{"n_experts": 64, "experts_per_token": 6, "d_expert": 64, "moe_layers": [1, 2, 3, 4, 5, 6, 7, 8, 9], "routed_scale": 1.0, "lr_router": 0.000799, "norm": "rmsnorm", "tie_embeddings": "early", "optimizer": "soap_variant"}
Below are experts of layer 7 (counted from 0) of a mixture-of-experts language model. Rows are named router (the router's row for the expert), up (a neuron's input weights, with its number) and show model dimensions 0-191. Each number is 50 + 12 x the weight over its row's rms, rounded and kept within 0 to 99.
After each expert's rows: "gets" lists some tokens that make up at least twice as much of what it gets as of all text. This comes from a sample of Wikipedia text that the model never trained on. Tokens count by the router's weight.

# expert 16
router:34 37 66 33 70 40 58 32 41 46 58 73 56 50 66 36 48 38 51 56 44 40 61 78 43 52 55 55 61 56 51 52 34 43 50 40 57 63 34 44 62 49 56 30 34 56 50 63 52 33 53 71 68 32 53 59 50 15 36 49 65 65 41 26 42 48 60 28 40 30 39 58 44 48 39 46 58 71 57 44 53 42 51 61 65 50 48 61 63 36 60 40 23 48 40 43 62 39 63 50 41 51 48 65 65 48 56 47 57 31 63 26 45 46 59 43 33 42 38 58 46 53 35 73 52 42 62 39 56 63 45 51 44 71 34 51 38 41 55 36 60 32 50 67 68 22 24 47 68 51 50 43 57 36 58 51 27 51 36 45 60 68 73 25 53 35 58 54 53 51 49 38 64 56 60 55 55 57 52 50 58 46 51 38 41 50 42 58 42 68 46 30
up3:70 55 49 38 57 71 51 30 64 37 53 54 37 57 75 58 36 40 53 51 60 71 42 62 55 52 32 53 52 61 69 45 41 40 57 55 49 44 44 38 38 61 52 64 44 65 44 70 39 64 44 46 68 57 64 62 41 58 58 55 59 48 54 45 42 69 52 60 56 43 48 41 72 57 42 68 50 31 51 37 50 54 69 45 48 26 45 64 27 58 67 39 58 61 54 39 71 40 56 54 22 38 35 48 53 61 62 59 68 57 65 41 75 41 55 70 57 70 53 41 42 23 66 42 27 41 50 48 42 46 51 34 60 50 53 57 50 36 67 52 54 59 38 58 73 36 56 50 26 54 35 48 65 61 42 53 37 46 38 48 50 55 42 44 36 54 46 27 30 60 49 54 46 29 45 14 60 60 42 40 78 50 43 49 54 55 46 52 43 29 28 55
up4:32 49 55 47 52 58 60 42 37 49 46 56 63 60 49 54 46 41 48 59 51 34 46 47 57 72 60 61 63 50 41 48 45 43 61 71 54 44 42 62 39 69 41 58 61 45 73 43 61 50 63 58 54 51 48 63 53 54 55 34 46 68 53 65 55 72 40 60 49 44 56 46 51 58 34 64 35 36 30 46 44 31 41 50 52 36 44 39 53 60 38 38 44 45 51 34 69 25 69 55 56 57 56 39 44 62 49 45 41 63 44 61 38 64 30 43 60 54 35 60 36 37 36 72 62 44 60 60 34 74 50 26 49 59 33 68 53 43 78 50 36 48 52 64 53 41 60 51 59 79 44 54 66 53 64 60 41 36 71 61 57 46 41 59 43 47 53 74 47 56 45 19 50 36 69 34 57 64 41 49 68 89 23 70 37 52 51 62 46 32 48 40
gets: " \"", " t", " was", " un", " st", " as"

# expert 52
router:80 59 47 57 35 68 28 99 50 41 45 40 50 24 85 53 38 43 43 38 45 48 19 47 43 55 53 64 44 57 35 57 34 44 49 55 58 52 50 49 63 40 47 48 52 56 45 53 32 52 48 43 66 51 60 45 51 42 50 64 45 52 44 47 41 57 44 50 63 47 42 42 38 47 33 35 71 38 67 37 36 56 84 53 59 50 61 54 64 36 30 48 53 48 41 26 51 59 42 41 60 49 45 58 49 49 39 38 70 54 29 64 44 31 32 63 67 33 55 61 61 63 54 51 37 47 45 46 33 63 49 43 48 32 45 56 33 47 52 68 57 68 45 50 58 62 42 67 58 59 63 62 48 67 54 44 29 60 50 64 38 43 45 53 47 73 48 55 51 73 27 60 47 73 43 63 52 55 52 68 52 41 58 45 46 52 69 48 39 46 54 40
up6:63 48 46 44 57 46 55 67 48 48 52 51 48 51 59 55 80 61 53 66 55 54 66 34 60 72 45 58 50 65 59 31 61 41 56 41 55 74 67 34 43 35 52 28 42 63 41 49 50 72 38 64 55 69 48 55 38 46 60 51 39 52 48 19 63 47 67 44 30 36 51 52 59 27 61 42 63 57 33 44 49 58 57 51 49 42 56 40 48 48 42 43 81 54 44 56 44 53 31 55 52 69 38 49 50 28 66 38 67 40 60 53 56 48 59 34 25 36 54 50 61 61 44 62 29 54 44 59 71 62 53 49 56 39 55 41 49 45 41 56 33 35 69 33 55 51 35 47 61 67 55 57 66 34 69 35 24 59 52 47 57 38 66 29 61 60 45 46 60 43 42 48 51 43 29 66 31 83 54 52 65 34 55 61 71 58 59 58 64 46 41 37
up7:67 53 30 66 64 69 37 59 49 31 45 59 50 32 71 25 53 46 40 53 41 41 37 37 67 46 65 63 43 45 57 55 31 39 35 30 32 55 58 32 45 48 40 59 45 53 46 69 38 49 37 59 58 50 62 67 29 55 50 49 29 43 60 42 57 38 69 64 66 31 31 45 37 55 40 45 62 44 35 43 61 42 59 61 47 73 37 64 56 63 49 35 41 52 38 55 64 69 47 36 65 48 50 66 60 41 70 19 59 50 67 80 37 57 57 56 35 43 58 45 46 54 36 53 46 60 56 31 45 36 50 55 39 73 53 67 57 49 40 44 47 40 55 41 61 21 54 49 49 35 42 61 50 59 55 61 60 61 83 57 30 47 43 37 46 52 55 35 52 51 35 43 64 63 59 48 46 65 48 65 56 51 73 58 40 42 57 65 50 56 65 56
gets: " |\n", ")", "1", "0", "2", "%"

# expert 23
router:37 47 37 46 32 48 60 40 38 41 36 49 67 47 56 55 47 44 51 78 50 36 54 54 47 71 51 43 51 28 51 49 25 60 52 48 57 62 53 32 38 54 46 62 46 39 55 51 40 62 55 35 59 56 38 40 64 33 86 59 67 46 49 47 32 40 75 59 48 60 53 52 71 40 37 48 58 47 57 47 52 31 49 32 19 34 47 51 61 44 74 67 52 58 70 67 36 52 34 46 44 34 63 53 27 47 55 41 47 51 52 63 43 47 59 71 43 45 47 44 63 44 55 58 45 45 42 61 75 50 32 47 50 51 64 37 66 61 76 50 37 37 53 74 27 81 39 45 63 73 56 55 50 45 42 41 21 36 44 37 64 54 44 52 50 33 44 37 50 56 61 48 59 37 61 59 31 53 49 58 47 44 40 59 44 62 36 51 61 47 70 35
up2:53 55 72 48 66 52 50 41 61 63 22 64 46 47 65 48 54 37 47 56 50 70 36 51 50 23 54 55 54 53 60 47 41 51 62 51 47 52 40 54 31 65 44 31 55 36 67 44 66 43 44 34 45 63 47 27 62 38 42 51 13 49 63 53 50 59 59 38 62 65 41 62 61 48 69 42 48 46 46 55 73 41 63 53 28 64 59 42 58 55 55 35 58 56 57 53 49 53 60 56 50 33 58 42 47 42 49 38 50 43 24 56 58 63 42 43 68 23 53 45 23 57 47 39 32 51 47 50 45 64 41 46 50 47 63 15 56 45 54 44 47 44 36 42 45 50 75 32 33 50 38 67 57 58 26 33 53 47 71 67 56 37 30 63 64 54 62 55 52 41 66 41 55 51 32 35 47 56 43 34 30 28 64 45 52 60 60 45 66 67 65 31
up3:34 55 60 64 37 43 66 62 27 48 45 51 56 63 55 57 38 42 51 52 43 50 72 29 43 46 29 30 36 52 40 53 37 38 61 59 50 53 58 23 45 52 56 53 63 50 71 34 49 47 52 61 52 47 33 62 48 56 58 38 59 43 57 29 62 40 52 27 57 52 37 72 58 50 31 55 50 54 57 41 65 47 28 50 58 54 56 40 39 53 60 67 30 51 69 40 38 61 60 85 46 53 24 45 50 51 62 49 53 59 49 55 32 56 59 58 46 29 66 42 55 44 63 73 62 43 64 66 63 54 43 47 55 59 47 36 31 58 50 57 48 42 51 38 38 63 71 49 84 62 29 44 49 49 47 57 26 32 56 39 54 57 56 55 39 42 48 60 65 42 55 50 65 25 59 65 48 44 46 58 43 91 58 38 40 58 56 55 58 62 66 35
gets: ":", " with", " a", " had", " of", " has"

# expert 55
router:30 22 72 62 63 56 65 48 42 64 53 49 50 62 50 41 38 54 44 63 42 48 49 72 47 58 64 61 63 61 48 45 59 62 47 58 54 37 55 63 52 31 43 65 37 59 60 50 42 46 39 67 68 36 48 52 52 33 68 58 59 56 60 39 53 58 53 54 46 44 50 60 28 41 56 38 62 60 55 47 57 49 64 58 53 51 20 24 22 48 55 68 43 49 34 50 57 57 42 49 44 52 40 67 52 35 56 48 61 43 57 42 34 54 62 39 58 34 46 39 63 46 52 44 31 77 52 57 78 83 34 63 43 64 53 49 47 56 42 35 50 35 38 60 41 61 31 37 64 57 51 42 66 41 90 25 27 70 36 36 40 63 65 36 45 60 60 49 23 55 47 57 40 53 62 60 60 49 48 54 39 59 51 58 50 38 50 52 37 63 40 60
up1:47 53 30 51 62 49 70 45 47 49 50 31 30 41 58 33 58 57 35 65 42 56 59 55 51 54 49 57 50 42 44 70 59 57 64 63 26 28 41 46 55 68 70 55 46 58 53 44 63 54 45 52 50 53 54 49 27 56 75 40 63 62 53 47 69 70 51 64 52 46 32 38 47 74 59 64 61 80 40 64 45 66 52 82 56 32 50 55 73 66 66 39 72 61 49 43 34 57 48 44 44 56 44 64 42 63 50 45 36 52 60 65 51 45 31 49 53 45 53 50 35 43 50 45 24 51 28 28 54 68 55 42 39 49 45 67 50 50 37 46 69 50 50 73 52 52 34 65 74 38 68 46 53 57 40 49 60 53 53 62 72 47 55 37 74 29 55 31 62 36 34 40 44 37 44 75 50 52 43 54 59 69 64 51 51 41 42 45 38 49 41 38
up2:55 55 23 47 46 49 44 49 48 23 78 48 71 59 56 47 47 53 52 50 48 69 43 40 38 43 35 43 50 45 32 54 63 57 53 56 39 27 79 53 38 30 54 57 43 31 57 42 61 61 51 43 57 46 47 64 58 61 36 60 54 79 47 56 52 36 66 55 50 25 44 60 22 50 45 41 53 40 64 61 48 79 59 50 47 24 73 46 70 31 38 35 45 48 29 23 50 42 44 72 48 55 36 72 62 61 29 42 54 61 55 78 59 45 54 42 55 36 15 37 46 48 51 50 48 62 62 34 55 43 54 50 47 66 70 48 53 67 58 61 44 72 48 48 46 65 51 64 44 46 53 47 50 66 73 45 39 53 38 64 53 62 49 65 50 44 45 60 52 49 46 44 42 48 56 47 54 56 40 58 22 49 63 47 46 54 65 35 46 63 48 37
gets: " a", " was", " the", " an", " is", " as"

# expert 62
router:76 57 55 40 65 54 40 47 55 37 63 47 56 47 60 63 34 42 60 48 40 37 51 62 39 48 49 70 37 54 42 63 40 45 49 46 52 55 46 53 39 55 40 32 54 42 67 50 49 73 51 68 55 73 48 48 18 53 59 57 61 34 51 51 51 47 67 29 43 59 50 48 51 49 56 52 59 38 43 46 29 59 60 66 53 61 52 46 41 75 35 62 58 44 79 47 65 56 74 45 60 60 38 35 37 65 35 58 52 56 49 47 51 41 68 39 41 70 54 50 59 44 60 59 57 53 51 35 48 53 49 43 41 59 45 47 45 52 73 72 34 61 42 39 74 38 59 70 40 54 67 48 62 33 51 62 64 42 69 62 54 63 22 70 58 39 39 27 64 43 51 34 68 21 40 45 43 55 54 60 66 74 25 55 77 57 43 41 41 62 53 65
up2:46 43 56 60 50 59 42 55 54 43 54 37 47 67 54 55 63 52 53 52 55 50 30 61 53 59 53 50 51 59 40 48 55 66 38 53 28 55 45 44 59 38 57 60 27 30 72 46 61 62 62 48 70 41 42 33 34 46 73 47 51 49 43 53 57 54 65 41 40 67 64 42 49 43 59 57 51 54 50 29 59 52 45 26 52 34 63 45 50 70 40 51 62 47 24 48 57 48 46 56 60 46 73 41 40 78 48 47 76 51 60 75 43 52 63 35 51 48 70 36 44 58 36 56 27 54 64 51 58 69 56 54 39 56 53 38 56 41 47 67 47 67 36 43 72 14 43 30 51 54 55 66 39 38 57 60 46 34 55 39 64 57 58 53 87 35 58 46 57 39 62 57 48 02 41 37 43 64 40 55 47 56 60 64 53 58 59 59 52 46 39 56
up3:57 49 66 59 53 48 70 51 60 44 47 53 40 50 51 41 92 66 55 53 58 45 56 47 69 50 44 57 71 47 67 56 34 40 45 41 64 51 74 58 45 42 44 44 30 41 55 40 61 65 51 55 68 50 62 49 59 60 49 54 57 57 47 57 57 38 49 53 51 49 28 51 42 56 56 49 57 55 58 46 45 38 41 57 31 83 27 55 59 58 70 52 50 54 41 44 22 45 44 68 58 59 40 62 30 44 44 68 53 46 60 47 49 61 72 43 66 42 68 53 56 70 60 46 60 49 57 60 46 25 51 51 40 54 56 60 71 71 65 35 46 34 75 54 47 41 52 48 75 60 34 62 52 58 42 45 62 62 42 28 42 50 41 35 51 43 43 52 68 58 52 49 38 78 33 37 62 30 44 59 70 69 24 54 73 45 33 44 70 40 53 40
gets: " ", "19", "20", "18", "-", "–"

# expert 28
router:41 47 54 59 56 63 56 66 57 71 39 42 36 55 44 64 36 48 81 58 36 27 42 45 44 51 36 60 61 66 65 53 58 32 57 38 56 33 40 47 60 54 57 35 56 46 63 36 49 41 62 57 45 55 43 58 51 20 69 56 47 41 62 47 61 49 46 62 52 55 52 48 64 32 38 46 60 75 55 36 74 65 26 50 44 50 55 66 54 64 49 48 41 62 60 72 30 66 65 66 62 49 50 48 30 56 71 37 47 40 57 53 55 45 47 49 37 60 52 47 46 61 52 64 48 47 46 64 67 81 37 52 44 29 55 37 52 44 54 71 79 40 55 60 49 61 47 42 54 53 35 62 71 80 67 24 64 62 36 26 50 51 57 48 53 27 43 52 44 48 66 24 46 52 61 55 53 52 58 46 44 55 54 52 45 37 43 23 43 65 38 54
up1:53 50 84 51 27 55 55 47 36 52 23 53 52 45 69 37 49 60 61 49 50 52 32 43 45 29 35 64 63 35 55 73 52 47 78 44 44 56 48 70 41 44 54 58 55 49 38 44 55 30 35 64 54 51 54 58 43 62 50 39 56 41 38 43 53 44 70 59 23 62 46 47 66 54 63 39 71 47 40 59 49 45 51 21 41 69 34 53 54 53 48 57 57 42 56 34 52 58 68 67 33 48 43 48 49 72 43 48 21 52 42 44 38 34 45 70 47 48 30 57 59 54 55 40 54 59 57 34 49 50 46 44 67 62 59 52 62 67 35 33 71 63 62 59 61 58 49 10 45 44 56 64 69 78 55 37 74 50 68 36 69 49 57 57 39 45 50 41 48 35 45 34 54 43 69 47 49 39 53 39 64 40 56 50 52 41 60 39 57 54 57 63
up2:42 57 54 53 55 54 48 40 19 59 52 30 52 62 50 57 41 50 40 47 31 46 63 38 43 64 70 63 54 37 40 59 72 52 70 51 47 41 45 60 47 53 48 43 41 53 38 39 62 63 23 55 24 49 50 53 39 58 49 34 63 57 48 45 59 58 52 28 59 45 27 50 42 51 64 46 44 51 38 65 64 17 59 35 47 68 55 71 66 39 28 55 41 36 51 59 35 55 86 60 27 73 53 51 46 54 56 54 46 63 49 50 55 31 28 42 36 67 48 56 38 46 61 42 53 65 54 48 48 47 48 61 42 54 71 56 63 68 63 47 58 51 79 53 47 54 26 49 41 41 51 50 47 33 73 57 42 58 49 60 39 39 41 67 52 46 33 62 64 50 65 64 45 41 34 40 41 36 64 57 47 71 60 62 37 56 36 41 64 55 81 51
gets: " and", " to", " of", " for", " with", " in"

# expert 40
router:51 47 36 63 25 71 58 45 65 45 48 40 30 48 53 55 37 29 52 41 29 51 40 60 46 30 57 58 59 39 39 19 35 52 43 53 40 57 39 69 38 56 48 63 47 45 49 60 25 43 49 46 42 51 36 42 39 28 36 50 33 68 54 39 60 54 49 35 38 28 50 51 42 47 42 37 59 46 40 46 74 34 58 55 28 50 37 48 37 42 63 47 66 51 62 67 51 62 51 39 60 64 40 45 64 43 51 48 71 39 59 43 61 48 59 26 41 29 76 73 55 71 65 67 61 75 70 74 62 41 47 57 58 51 65 50 29 54 48 33 38 47 62 49 52 51 41 45 65 49 48 49 51 30 68 42 47 61 39 50 46 53 54 40 41 55 83 75 37 53 51 59 54 48 66 50 50 46 60 51 64 56 53 45 43 43 45 62 44 42 38 77
up0:53 60 54 44 57 46 55 27 64 47 48 57 57 41 53 59 44 64 42 66 45 43 54 46 64 57 33 43 62 35 23 40 57 61 60 58 55 63 72 57 19 40 59 41 46 81 69 49 59 57 58 64 56 59 61 44 33 49 34 30 59 62 42 46 45 54 59 53 66 52 12 52 33 35 59 51 69 35 57 34 56 45 52 43 61 46 50 45 50 55 29 41 42 63 47 53 46 38 46 51 55 62 51 51 57 57 43 44 65 57 56 49 63 51 51 55 38 49 53 42 62 72 48 66 47 22 58 35 46 51 49 76 52 40 62 52 28 54 48 60 59 27 40 57 59 63 30 53 67 42 64 75 40 61 33 51 64 48 55 66 39 62 32 59 42 65 51 39 48 47 56 77 62 32 33 76 50 38 51 54 60 61 58 32 42 66 43 70 39 71 68 40
up1:62 48 51 65 38 51 36 17 39 39 37 60 37 48 64 44 30 60 36 38 60 59 60 62 54 51 63 50 27 56 47 38 59 57 37 31 45 67 39 51 66 33 49 57 57 25 47 69 50 53 31 52 57 62 40 69 56 53 58 63 40 63 47 58 52 44 63 52 36 35 58 68 54 40 67 55 37 39 54 63 58 63 69 41 58 57 47 53 35 49 48 39 42 43 54 44 55 43 75 40 29 46 25 67 70 74 46 38 42 91 47 65 37 60 72 44 58 42 51 32 47 50 36 36 65 61 52 43 32 56 53 37 49 51 52 41 47 57 49 37 38 37 55 66 29 29 59 48 37 44 48 70 35 48 43 66 44 34 34 69 45 53 49 26 44 37 50 65 47 62 35 46 62 48 58 45 55 46 52 43 20 49 51 50 49 33 59 41 43 36 40 56
gets: " was", " and", " he", " is", " He", " were"

# expert 53
router:37 38 45 50 60 63 36 84 37 44 49 24 67 21 47 46 54 56 58 52 47 48 33 35 60 27 40 50 52 69 51 58 69 65 71 41 55 38 61 40 70 49 66 59 67 48 54 40 82 62 43 55 40 48 56 54 50 69 39 36 29 44 39 76 47 64 27 41 60 70 77 50 48 47 44 69 50 51 57 64 39 54 43 37 62 49 47 73 46 48 35 27 41 43 34 37 54 40 56 77 60 69 65 30 42 58 60 61 29 46 50 54 36 53 33 50 56 50 47 46 66 51 41 51 43 61 68 35 45 47 43 35 47 45 54 55 54 57 24 60 49 47 51 47 42 67 33 51 48 37 53 29 42 54 34 57 51 39 59 57 60 40 66 53 53 39 33 57 48 70 50 65 56 69 44 49 38 56 55 43 47 50 58 36 50 41 45 42 67 49 59 65
up0:54 60 53 69 78 59 44 50 48 54 35 42 42 62 54 55 38 69 42 59 50 24 65 44 48 73 47 51 55 52 55 64 48 58 47 65 58 42 79 46 51 47 56 54 38 52 68 52 60 70 44 51 55 36 52 65 51 48 43 51 54 58 60 62 46 48 64 65 26 49 70 69 55 46 43 40 58 12 38 40 46 49 53 24 53 33 55 49 62 63 49 41 65 45 49 57 34 67 66 74 48 38 59 28 38 59 72 44 44 44 47 63 42 52 43 40 69 45 35 57 58 76 45 49 61 36 51 50 45 45 51 28 51 51 53 56 53 46 55 49 48 65 20 50 48 59 54 49 40 46 43 35 57 52 54 45 80 76 56 18 57 38 62 54 69 63 52 37 50 42 37 39 36 55 47 47 50 53 40 45 47 75 27 55 37 45 64 53 46 53 81 65
up1:68 45 50 40 27 46 51 46 55 70 57 37 53 43 47 43 46 66 49 18 62 47 61 45 54 49 50 62 54 42 28 69 63 49 50 42 57 32 56 49 74 51 40 58 62 36 72 57 45 67 67 58 37 52 42 52 49 61 47 43 56 47 52 53 54 46 40 58 58 57 41 58 47 61 50 27 77 54 51 38 52 67 43 37 35 33 52 34 38 31 38 20 54 48 53 62 70 30 44 46 63 57 47 51 40 62 61 40 48 72 54 52 69 59 37 47 44 48 44 36 43 53 37 41 63 29 65 53 12 40 57 66 47 55 43 80 43 44 62 54 60 52 54 34 52 40 57 26 31 60 36 41 53 38 45 55 61 69 47 43 58 45 42 48 70 50 47 57 39 44 50 63 59 54 67 70 56 34 42 51 62 63 34 80 39 36 42 51 30 43 68 61
gets: ",", " the", " and", ":", "i", "a"

# expert 7
router:70 32 64 50 57 44 82 71 42 34 42 17 42 36 49 39 54 55 38 43 60 46 40 50 47 73 31 46 55 59 52 45 40 71 67 59 53 42 41 46 51 36 50 81 45 47 72 56 54 41 46 70 59 51 21 53 41 45 54 58 55 49 61 50 53 56 31 22 48 42 61 63 41 43 65 62 52 60 49 67 67 58 43 56 33 62 53 61 22 44 57 70 49 22 32 41 57 59 46 73 51 53 53 36 18 35 57 48 30 62 48 39 49 50 58 34 61 40 48 47 51 55 55 49 49 62 63 54 69 58 20 43 54 47 45 66 51 55 29 49 36 50 41 42 43 53 37 49 39 59 54 52 54 55 71 23 55 56 42 62 40 50 70 54 43 26 56 42 41 61 42 73 35 46 58 50 52 47 58 51 64 52 53 41 36 50 50 49 50 40 60 53
up3:62 59 41 56 56 54 41 43 48 49 43 27 35 56 51 58 54 63 56 48 51 40 46 62 41 39 38 45 24 48 39 56 40 58 46 45 49 62 66 66 58 40 61 42 30 43 53 63 34 51 43 49 40 52 55 58 54 67 31 49 89 33 52 44 65 25 40 51 47 60 50 43 40 55 37 53 51 50 53 30 86 52 47 53 48 39 30 66 59 59 58 48 31 28 50 40 62 53 67 32 28 78 49 53 51 59 50 52 41 51 47 47 41 52 42 59 80 41 39 33 50 47 47 46 55 60 58 48 36 45 45 50 43 51 63 48 69 47 65 43 69 59 47 43 56 72 50 50 35 63 19 42 62 73 24 61 65 54 53 46 69 50 66 50 63 41 31 44 54 33 43 30 62 51 51 34 60 57 49 41 53 54 62 36 45 29 32 66 80 57 56 50
up4:51 60 59 36 51 44 54 56 62 50 50 38 80 48 46 54 57 43 46 49 32 41 38 37 47 33 40 33 44 45 59 60 47 71 32 44 50 58 56 46 46 61 56 61 60 34 60 51 38 76 65 49 45 65 44 37 56 58 21 34 17 61 45 49 38 49 35 41 66 34 43 64 48 28 28 49 71 66 35 42 57 20 31 31 59 47 63 41 61 48 50 53 43 57 40 35 46 40 51 56 36 45 50 42 46 62 54 53 50 20 63 57 21 54 35 45 66 30 42 44 52 61 47 43 47 49 66 53 47 50 53 53 64 52 52 56 62 54 37 44 49 69 63 31 56 46 45 40 29 42 57 33 60 47 53 47 39 57 49 62 48 32 44 66 37 48 50 27 63 52 75 45 61 44 54 70 44 54 49 50 67 50 58 29 64 54 59 70 63 55 54 87
gets: ",", " the", " and", " a", " was", "),"

# expert 9
router:39 41 76 73 50 59 70 81 71 66 39 69 49 60 44 65 41 29 52 69 37 39 33 38 41 48 36 56 63 41 75 38 57 40 44 45 41 36 48 47 45 65 47 39 60 48 64 46 37 45 67 79 56 56 65 46 55 34 61 61 35 36 49 41 41 34 58 54 57 42 45 45 64 34 26 40 42 49 46 44 62 54 28 53 43 43 47 49 59 71 49 61 47 49 53 76 28 46 53 45 53 66 52 52 54 46 75 35 50 43 54 48 41 35 65 57 32 50 64 54 47 51 47 79 48 66 59 57 69 45 28 56 58 43 61 27 50 62 66 45 66 37 48 44 56 76 61 53 37 68 41 54 42 60 56 50 52 53 28 29 51 44 55 62 49 64 52 65 50 55 76 35 49 47 53 47 44 48 56 56 56 74 63 55 38 40 70 53 55 49 49 49
up0:48 51 47 71 61 51 39 23 57 41 38 36 52 46 40 43 32 46 52 38 64 56 41 53 43 68 54 68 52 72 47 58 52 52 61 43 56 60 53 42 53 47 61 48 27 43 45 44 47 58 51 57 61 56 62 36 43 57 54 27 43 51 50 31 34 47 70 51 66 59 49 31 54 60 54 50 57 69 51 47 62 24 55 46 60 44 51 50 71 57 57 33 46 56 48 59 45 31 70 60 58 53 38 73 55 77 66 49 31 38 61 39 50 33 46 63 61 39 55 61 43 61 40 35 45 38 40 51 54 62 46 62 56 53 42 64 77 69 51 55 39 46 43 47 72 44 60 41 39 39 29 52 44 43 43 42 39 63 44 24 37 51 64 50 32 67 62 24 53 43 74 58 51 49 13 51 37 66 47 52 31 37 49 68 24 23 37 56 68 55 51 61
up1:57 58 39 42 52 76 35 42 64 33 32 43 54 51 51 68 48 52 51 63 57 29 73 52 59 61 58 25 57 71 56 50 54 55 41 65 36 44 40 53 44 53 37 52 47 57 37 53 46 59 70 47 71 60 59 46 55 37 61 64 45 35 35 56 59 52 62 62 46 56 39 46 53 51 44 56 59 57 46 47 43 48 41 41 40 39 49 57 32 34 27 43 48 54 44 38 25 67 45 36 62 42 37 46 30 75 33 60 47 40 76 61 38 49 47 55 48 53 46 51 37 66 35 53 47 59 43 38 60 32 46 45 25 36 42 65 34 34 49 53 34 46 26 58 56 66 54 75 58 53 41 65 36 51 57 30 40 48 46 58 46 49 66 47 26 54 62 36 17 33 55 85 63 35 44 37 60 62 55 61 51 47 43 39 52 55 55 51 36 31 24 43
gets: " to", " in", " and", " of", " on", " not"

# expert 10
router:50 66 57 57 26 58 44 62 37 45 38 46 61 52 54 40 37 42 40 48 30 37 68 70 74 35 66 69 31 46 62 49 55 55 60 54 43 54 51 25 31 53 45 62 33 70 27 41 49 31 52 53 47 45 33 54 61 40 60 49 49 43 38 59 44 34 57 56 50 50 70 60 60 45 50 49 74 43 51 56 30 71 71 72 59 66 69 50 24 50 40 30 26 16 53 43 43 55 37 48 52 39 51 60 57 64 37 60 58 53 32 59 43 54 56 57 69 58 37 58 48 56 54 46 35 38 28 44 54 63 54 47 48 43 51 72 43 40 44 68 43 50 45 33 64 58 39 58 43 60 65 56 56 70 40 58 31 43 42 31 32 47 31 69 37 40 50 63 44 48 41 60 40 60 42 45 55 41 41 65 54 62 66 32 52 68 61 37 50 53 34 37
up0:30 58 48 38 51 43 71 43 55 62 73 63 41 56 27 58 43 45 48 38 45 56 54 45 48 43 50 51 58 48 57 39 20 28 50 48 62 35 67 41 71 34 76 44 53 61 71 40 70 36 36 70 59 66 51 54 57 46 53 52 46 63 44 40 50 41 54 63 61 46 51 45 39 34 47 46 46 32 52 59 56 58 71 42 64 65 42 33 38 60 58 61 63 54 64 41 55 46 52 54 38 44 36 62 56 38 80 53 55 76 53 60 33 31 47 42 53 40 39 52 73 79 71 37 75 29 71 46 63 57 58 55 64 60 65 66 73 55 56 40 37 46 51 82 43 50 53 58 48 47 47 49 65 56 36 53 61 56 36 53 37 52 36 48 48 63 75 44 63 52 53 51 36 49 40 73 59 45 44 42 49 45 35 52 69 59 31 58 34 46 47 52
up1:36 45 54 47 46 44 47 37 64 72 37 57 51 67 64 58 49 35 39 52 51 59 57 44 54 65 52 58 39 33 66 37 47 48 79 45 35 61 63 55 49 53 67 55 53 50 56 46 51 51 18 41 40 55 64 58 53 41 39 71 57 59 50 63 49 31 31 47 42 39 63 46 49 53 51 61 51 63 56 63 54 59 46 40 34 80 56 32 61 77 47 48 36 52 45 69 47 45 34 65 63 66 66 55 52 41 21 58 61 24 70 46 52 68 55 53 54 41 50 42 32 41 51 67 54 52 61 66 44 37 46 39 61 62 62 48 63 39 65 72 59 45 45 48 62 54 48 38 41 56 51 33 43 73 39 43 37 65 27 56 52 39 58 45 52 28 29 56 64 54 38 67 47 32 42 20 36 51 47 43 68 67 21 23 53 51 47 57 47 58 52 55
gets: " ", " |\n", " |", "|", ";", "0"

# expert 38
router:57 61 37 31 50 45 39 54 38 74 64 36 41 53 62 69 32 53 43 27 44 36 34 26 40 58 45 70 36 36 48 53 53 64 32 52 58 51 47 50 50 44 60 63 44 46 50 56 49 52 55 40 56 41 43 42 36 27 31 45 32 55 39 61 43 58 50 54 63 71 51 50 55 68 65 39 55 42 41 36 39 62 52 27 33 44 59 19 63 44 38 32 58 50 46 52 39 48 66 45 58 53 43 55 66 53 54 55 59 44 48 52 48 64 25 34 50 50 37 37 74 30 60 40 40 44 47 30 56 66 53 28 65 53 47 53 39 49 59 61 63 60 37 49 49 40 54 52 36 47 38 45 31 75 68 73 51 48 55 59 40 52 54 49 35 73 53 57 79 55 39 51 22 76 38 78 65 58 43 59 42 46 58 32 40 53 38 72 48 49 54 45
up0:59 43 52 59 57 41 41 54 41 55 42 43 66 48 50 53 40 38 42 80 50 55 57 25 23 54 35 48 66 35 34 49 66 33 59 46 55 58 61 49 50 30 91 52 35 51 66 68 35 62 37 55 52 67 58 55 58 38 61 57 30 51 50 38 64 49 35 66 37 41 46 50 56 61 73 63 54 29 58 29 54 40 44 37 35 50 49 50 74 31 44 65 62 32 57 74 54 50 38 49 58 59 46 68 49 36 49 60 49 59 58 44 43 56 45 41 63 53 64 58 42 44 43 56 55 54 47 46 38 68 49 41 40 40 59 46 52 45 55 42 40 62 50 55 82 56 52 51 51 49 62 77 37 34 64 48 42 38 50 61 46 26 40 41 33 61 45 44 36 44 19 41 34 16 39 51 52 53 34 47 42 59 47 55 19 36 45 54 56 42 57 57
up1:43 46 89 53 44 48 52 58 61 46 57 57 48 43 61 62 44 48 43 51 36 33 36 57 42 49 61 57 52 73 55 64 68 40 55 41 58 49 66 27 47 73 46 30 47 17 27 61 36 54 56 60 51 56 50 51 58 42 46 36 57 61 29 44 22 52 43 62 31 59 53 49 49 71 46 34 70 48 20 50 52 46 39 64 37 28 64 56 45 51 38 61 73 65 49 45 46 46 31 56 47 59 51 39 39 51 44 49 46 40 61 62 51 72 59 32 56 47 61 45 44 39 39 28 68 27 52 54 44 63 47 25 27 51 62 58 51 60 50 53 74 61 58 51 54 59 63 27 44 45 55 42 40 48 30 60 63 60 29 61 51 59 59 48 48 41 63 58 52 41 27 57 65 46 50 59 60 57 38 53 54 46 63 25 34 61 39 57 64 46 57 60
gets: " (", "\n", "===", ")\n", "==", " |\n\n"